config.toml
d_shared_expert = 896
moe_layers = [0, 1, 2, 3, 4, 5, 6, 7, 8, 9, 10]
normalize_top_k = true
balance_bias = false
vocab_size = 36601
tie_embeddings = true
extras = ["capped logits"]
init = "normal"
dataset = "wikipedia_en"
Below are experts of layer 2 (counted from 0) of a mixture-of-experts language model. Rows are named router (the router's row for the expert), up (a neuron's input weights, with its number), down (a neuron's output weights, with its number) and show model dimensions 512-575. Each number is 50 + 12 x the weight over its row's rms, rounded and kept within 0 to 99.
After each expert's rows: "raises" lists some tokens whose logits its average output raises strongly, later layers aside; "comes after" lists some tokens at least twice as common just before its tokens as in all text. This comes from a sample of Wikipedia text that the model never trained on. Tokens count by the router's weight.

# expert 6
router:60 70 49 42 35 19 59 44 42 46 42 28 53 35 36 65 35 43 53 53 38 39 97 49 31 45 53 47 57 73 81 49 32 48 25 49 63 65 85 77 43 63 60 39 38 40 40 48 50 53 42 50 49 43 43 62 48 48 44 59 46 77 43 33
up0:51 64 62 58 56 31 63 57 39 51 20 44 46 40 51 39 60 53 38 59 44 19 73 53 24 34 62 61 27 66 67 43 38 42 49 68 73 48 66 62 43 55 32 44 43 42 25 41 62 73 47 41 41 36 51 33 42 57 36 60 42 48 55 42
down0:74 61 54 39 56 45 52 35 57 65 43 42 61 22 37 37 25 47 66 61 57 39 60 21 71 09 51 56 47 48 49 39 50 35 56 60 68 41 39 69 34 46 58 59 66 57 51 35 67 51 74 48 49 49 54 53 44 58 61 47 42 38 34 07
up1:36 49 69 38 63 63 59 47 38 51 49 46 87 57 54 47 52 27 62 48 34 66 52 63 42 57 40 44 48 31 55 37 48 47 43 50 53 60 55 62 53 37 59 53 54 46 23 48 56 50 27 36 58 66 54 56 71 58 64 50 39 54 76 34
down1:48 67 44 34 63 42 51 73 34 34 67 47 39 60 47 42 47 47 58 35 45 36 46 34 34 36 32 42 43 59 59 41 39 61 44 52 56 58 48 53 37 55 20 54 46 39 55 40 28 46 49 63 50 53 67 53 64 42 60 41 48 51 64 60
up2:51 55 55 50 42 49 46 55 52 56 51 53 44 43 48 37 55 33 57 51 48 55 46 45 40 32 53 59 53 41 43 47 70 29 62 35 58 35 39 59 50 67 40 50 66 47 44 67 64 34 30 50 55 54 49 38 45 39 60 63 42 39 63 44
down2:54 31 35 49 72 53 40 60 62 67 41 65 39 63 38 50 49 71 14 60 31 55 48 60 64 37 75 65 42 46 53 60 52 46 55 37 53 64 38 27 68 36 57 36 49 37 48 31 59 63 48 45 35 67 64 43 50 46 60 59 52 55 27 59
up3:34 53 40 54 49 42 59 73 64 50 48 45 52 51 61 39 60 36 64 55 56 29 50 60 46 27 43 68 42 37 29 65 52 29 46 67 45 16 52 68 60 44 62 74 14 38 50 65 61 30 71 64 41 54 33 48 37 57 49 62 57 37 64 44
down3:40 54 49 49 60 37 48 41 58 44 60 51 37 35 60 55 53 52 48 40 45 50 37 45 56 49 54 50 50 40 53 65 47 50 62 69 47 48 23 52 59 55 45 54 47 56 35 42 30 60 62 56 43 58 61 77 71 47 38 55 39 49 59 63
raises: "ski", "ment", " Ballet"
comes after: "\n", "-", ":", ")\n", ";\n", "″W"

# expert 21
router:62 69 42 38 38 13 59 69 38 56 64 34 57 41 37 40 32 50 43 57 49 51 65 59 40 42 47 76 26 50 52 54 51 47 48 68 65 58 54 60 42 58 55 55 41 51 59 30 59 50 28 53 45 50 65 33 61 34 48 48 50 56 45 23
up0:45 49 54 57 22 42 50 55 43 53 39 43 47 58 56 33 49 42 52 53 43 78 63 50 49 52 48 48 55 29 59 74 49 59 74 59 52 37 68 42 50 56 63 39 37 43 64 49 60 33 30 42 47 48 58 24 59 50 47 52 49 45 76 19
down0:42 62 64 30 47 44 37 48 74 39 41 67 66 45 36 38 42 64 28 68 37 72 57 48 57 54 41 56 61 57 58 51 38 42 39 37 53 60 54 37 69 44 52 67 29 53 44 42 59 64 56 36 60 73 40 55 36 56 31 56 46 61 41 54
up1:50 62 50 49 62 54 42 38 48 39 38 71 49 46 47 71 61 47 62 40 54 46 52 65 41 42 67 59 53 57 60 55 54 44 40 54 60 65 57 41 44 32 42 61 37 35 46 52 43 59 45 56 36 40 51 34 64 47 67 40 54 36 54 47
down1:53 57 60 36 35 47 52 88 42 54 22 49 38 51 48 46 42 70 39 26 48 47 35 52 53 66 42 50 46 52 44 54 54 32 52 56 47 54 75 62 45 39 59 42 39 23 44 36 61 65 24 47 63 73 66 47 51 63 52 44 58 62 53 34
up2:58 41 48 50 55 48 83 46 24 50 65 56 38 37 34 60 39 50 48 44 59 47 45 64 40 67 47 48 43 54 66 44 43 41 48 59 66 39 50 46 47 56 68 48 44 49 44 50 46 52 32 23 32 41 57 55 47 55 61 46 55 59 49 56
down2:38 55 74 44 59 36 47 57 49 62 54 54 45 73 61 64 48 53 43 38 68 21 53 36 55 42 50 63 34 67 70 49 44 52 38 53 42 44 76 50 80 46 29 53 42 65 66 57 42 37 69 58 63 74 53 33 55 51 23 47 44 50 55 66
up3:58 49 47 51 25 48 56 46 58 28 48 48 58 51 52 56 35 40 44 33 64 66 58 44 35 59 48 45 30 72 27 54 62 38 39 51 57 50 67 66 24 35 47 41 52 42 29 55 65 42 55 35 50 32 37 28 57 35 74 57 50 17 60 42
down3:54 38 47 42 46 22 57 68 65 58 59 29 39 34 38 45 37 52 51 46 52 60 40 39 48 73 54 41 49 47 50 58 62 53 40 49 59 30 57 49 51 21 35 45 49 40 41 46 60 67 38 45 71 49 42 48 55 62 39 22 67 32 60 51
raises: " Netherlands", " latter", " entire"
comes after: " of", " in", " to", " for", " on", " at"

# expert 24
router:45 67 74 54 46 23 54 73 37 53 40 24 47 61 47 64 41 30 55 54 43 48 85 59 52 42 67 44 28 69 73 46 63 26 56 59 77 76 48 38 74 50 33 66 45 51 52 41 51 54 45 41 81 48 40 35 65 43 62 48 51 42 55 40
up0:52 52 74 25 69 51 58 37 38 48 27 59 56 56 56 53 57 37 51 48 29 53 50 58 43 56 27 56 49 62 53 65 67 28 38 51 56 57 65 52 51 64 53 64 64 60 34 36 44 46 55 47 61 63 60 36 53 41 62 51 52 73 42 35
down0:46 69 41 51 52 46 67 66 62 82 66 56 45 64 58 29 77 66 54 65 50 51 50 49 46 55 60 37 53 53 58 50 30 47 47 51 74 49 63 61 36 60 60 48 40 42 43 64 24 31 46 50 39 60 73 44 51 43 43 49 46 53 38 58
up1:52 52 36 46 56 39 54 31 23 33 46 35 60 40 59 55 47 29 48 59 58 48 79 23 51 21 38 37 46 65 44 25 32 45 68 77 31 45 41 41 37 55 46 42 40 42 55 54 38 59 59 89 50 33 48 40 73 43 47 56 57 62 62 54
down1:51 54 63 45 43 40 29 35 51 49 55 48 43 61 60 70 38 51 85 48 49 40 33 54 55 60 59 53 59 57 70 51 41 48 49 63 59 48 41 65 52 41 31 41 23 34 58 42 47 40 46 57 64 47 35 70 30 35 38 48 52 38 60 51
up2:55 43 50 47 40 54 42 56 52 61 27 39 50 38 55 47 45 27 37 45 27 77 69 50 39 34 38 43 57 62 35 49 42 63 58 47 58 56 56 65 64 61 52 43 61 41 49 55 66 65 59 47 50 52 59 56 54 20 50 52 61 43 49 48
down2:51 53 60 53 35 64 75 54 41 10 54 46 61 39 59 55 40 52 49 56 64 51 47 40 27 58 58 44 58 63 58 64 56 58 54 65 42 40 42 60 49 46 54 54 34 58 61 22 61 33 45 51 60 35 57 38 45 47 53 51 41 60 58 57
up3:51 42 42 42 39 52 66 59 39 60 55 49 42 41 61 56 66 46 26 48 45 40 70 47 47 50 40 45 51 54 47 39 48 55 39 49 47 52 40 61 26 48 57 73 58 41 48 56 58 52 47 57 60 59 52 36 48 45 67 50 45 59 54 41
down3:64 60 45 41 71 65 51 39 45 47 33 46 30 47 33 39 50 45 20 31 36 34 36 60 37 27 60 36 54 44 06 21 53 34 49 72 66 56 43 36 35 60 14 45 56 55 21 53 37 61 51 59 33 52 52 48 64 43 26 90 58 51 52 61
raises: "ense", "eries", "°E"
comes after: " ", ".", "19", " (", "–", "18"

# expert 0
router:39 65 48 52 59 43 61 48 56 47 49 50 38 49 46 60 24 38 34 51 30 50 56 56 55 43 61 56 44 61 52 59 50 20 49 58 50 66 48 55 48 58 32 44 63 41 26 57 39 43 60 51 51 60 72 46 81 39 46 45 39 58 38 61
up0:57 39 41 46 60 63 61 51 43 33 62 50 74 60 50 33 49 60 45 24 45 61 51 30 35 46 57 52 29 48 74 70 45 61 40 57 47 55 61 53 54 56 72 39 39 54 49 50 39 63 52 78 53 52 53 42 40 41 48 48 55 53 38 42
down0:32 73 61 60 55 60 67 47 54 54 47 67 43 43 31 80 56 40 45 65 41 56 59 50 39 57 71 57 32 60 62 27 50 47 24 36 51 21 70 49 59 72 48 52 50 55 52 43 44 45 45 64 68 35 39 74 70 48 61 53 47 30 39 60
up1:43 75 41 60 32 43 41 55 44 51 78 47 46 49 35 70 55 50 52 45 60 70 59 54 52 54 45 49 42 23 53 65 41 52 36 64 70 62 37 51 50 61 22 37 36 56 49 40 64 40 41 43 33 49 34 60 64 64 28 45 35 55 25 53
down1:59 55 51 35 50 58 30 67 60 13 37 37 48 41 43 39 48 69 38 57 51 62 36 33 70 44 31 57 46 58 57 51 44 66 57 53 36 45 20 55 68 55 44 53 58 34 50 44 49 51 63 64 72 53 63 47 54 51 41 54 36 58 54 42
up2:48 82 54 35 56 45 64 53 33 60 45 63 54 66 17 48 66 62 47 32 51 38 50 50 30 42 54 45 42 46 48 69 42 65 60 54 73 67 55 66 31 64 46 34 57 54 57 56 40 54 59 36 49 75 55 61 45 19 42 59 65 28 58 47
down2:50 41 58 45 35 32 65 31 48 52 50 48 52 45 44 51 45 35 47 62 31 51 53 47 61 44 42 38 58 45 52 59 54 61 40 79 43 44 59 41 52 66 34 43 56 58 40 42 63 40 63 62 30 42 43 52 46 57 34 53 36 37 28 52
up3:69 35 40 53 57 40 49 51 50 58 52 34 60 58 53 43 36 66 36 39 66 49 63 53 50 30 55 47 68 61 56 67 46 46 57 57 37 71 48 52 54 52 21 53 56 54 55 40 51 49 35 62 33 49 65 55 40 38 48 27 38 83 60 56
down3:72 45 38 57 52 42 57 40 72 51 48 52 43 57 41 33 52 78 51 36 57 48 54 70 60 30 81 56 67 51 60 41 44 52 39 66 42 57 72 49 55 37 47 54 67 83 49 48 50 51 21 47 60 47 49 50 26 51 55 27 44 66 65 66
raises: "ville", "ica", "ides", "ites", " Museum", "ski"
comes after: " of", ":", " the", "-", " and", " in"

# expert 28
router:58 72 40 50 51 54 64 42 58 52 38 36 48 41 36 59 45 42 58 58 52 71 74 48 39 37 77 70 30 57 47 67 67 48 36 53 63 67 65 58 33 64 45 59 59 32 57 48 43 26 47 49 61 59 61 56 59 61 55 44 45 61 55 51
up0:43 78 47 41 44 60 47 45 35 47 46 35 26 45 67 52 31 53 51 53 52 53 60 45 65 66 72 51 53 45 42 74 42 53 55 70 37 56 52 65 50 62 54 53 35 53 68 42 53 56 45 67 41 53 67 42 38 68 60 41 48 60 46 50
down0:28 52 66 34 70 56 53 84 40 39 35 50 51 47 54 45 51 53 52 35 45 57 62 54 51 35 56 34 63 46 49 51 63 39 27 63 65 62 44 52 39 55 42 62 57 47 37 43 46 45 33 47 60 47 52 58 51 69 50 33 29 57 34 60
up1:58 78 32 52 38 57 45 59 67 57 47 23 32 64 40 37 59 60 41 49 62 72 43 77 66 57 63 54 46 44 63 39 40 25 65 42 39 51 41 53 44 51 53 44 52 62 46 61 45 40 53 67 41 40 81 47 43 52 57 43 52 45 45 53
down1:46 67 55 50 32 64 69 58 54 45 49 69 43 27 58 64 51 52 43 38 26 50 48 66 27 42 39 46 74 58 57 65 33 64 52 37 48 34 31 35 69 64 59 67 44 57 69 45 52 51 43 50 36 78 44 50 60 25 33 63 47 73 51 35
up2:42 54 42 53 46 27 59 43 50 60 45 39 51 41 59 43 58 43 52 40 42 55 66 33 54 38 58 39 32 36 45 50 37 57 41 76 44 57 59 69 44 57 58 71 49 55 64 38 51 54 38 54 62 59 54 62 49 55 30 31 46 53 58 52
down2:35 39 40 33 46 48 54 46 55 57 55 33 26 56 31 64 55 39 70 67 75 53 42 43 86 55 57 66 40 46 53 82 38 60 60 35 51 53 60 35 56 50 64 59 42 54 50 53 45 40 44 14 40 60 28 53 62 63 54 48 30 42 39 74
up3:57 35 47 37 74 33 69 64 63 47 36 45 38 74 39 60 46 31 59 28 61 55 58 39 59 49 31 61 54 70 57 31 36 26 42 34 50 76 77 65 45 56 56 56 41 26 65 46 48 32 41 60 27 59 41 56 59 42 43 51 35 27 49 35
down3:27 38 47 43 52 60 61 48 31 38 61 55 61 50 63 39 42 47 59 52 63 66 48 43 53 36 44 48 40 30 66 41 42 47 57 55 41 66 70 39 47 53 47 68 38 76 47 57 35 52 51 39 53 49 67 78 38 80 48 47 61 81 29 46
raises: "э", ".:", "emont"
comes after: " |\n", " he", " it", " It", " which", " He"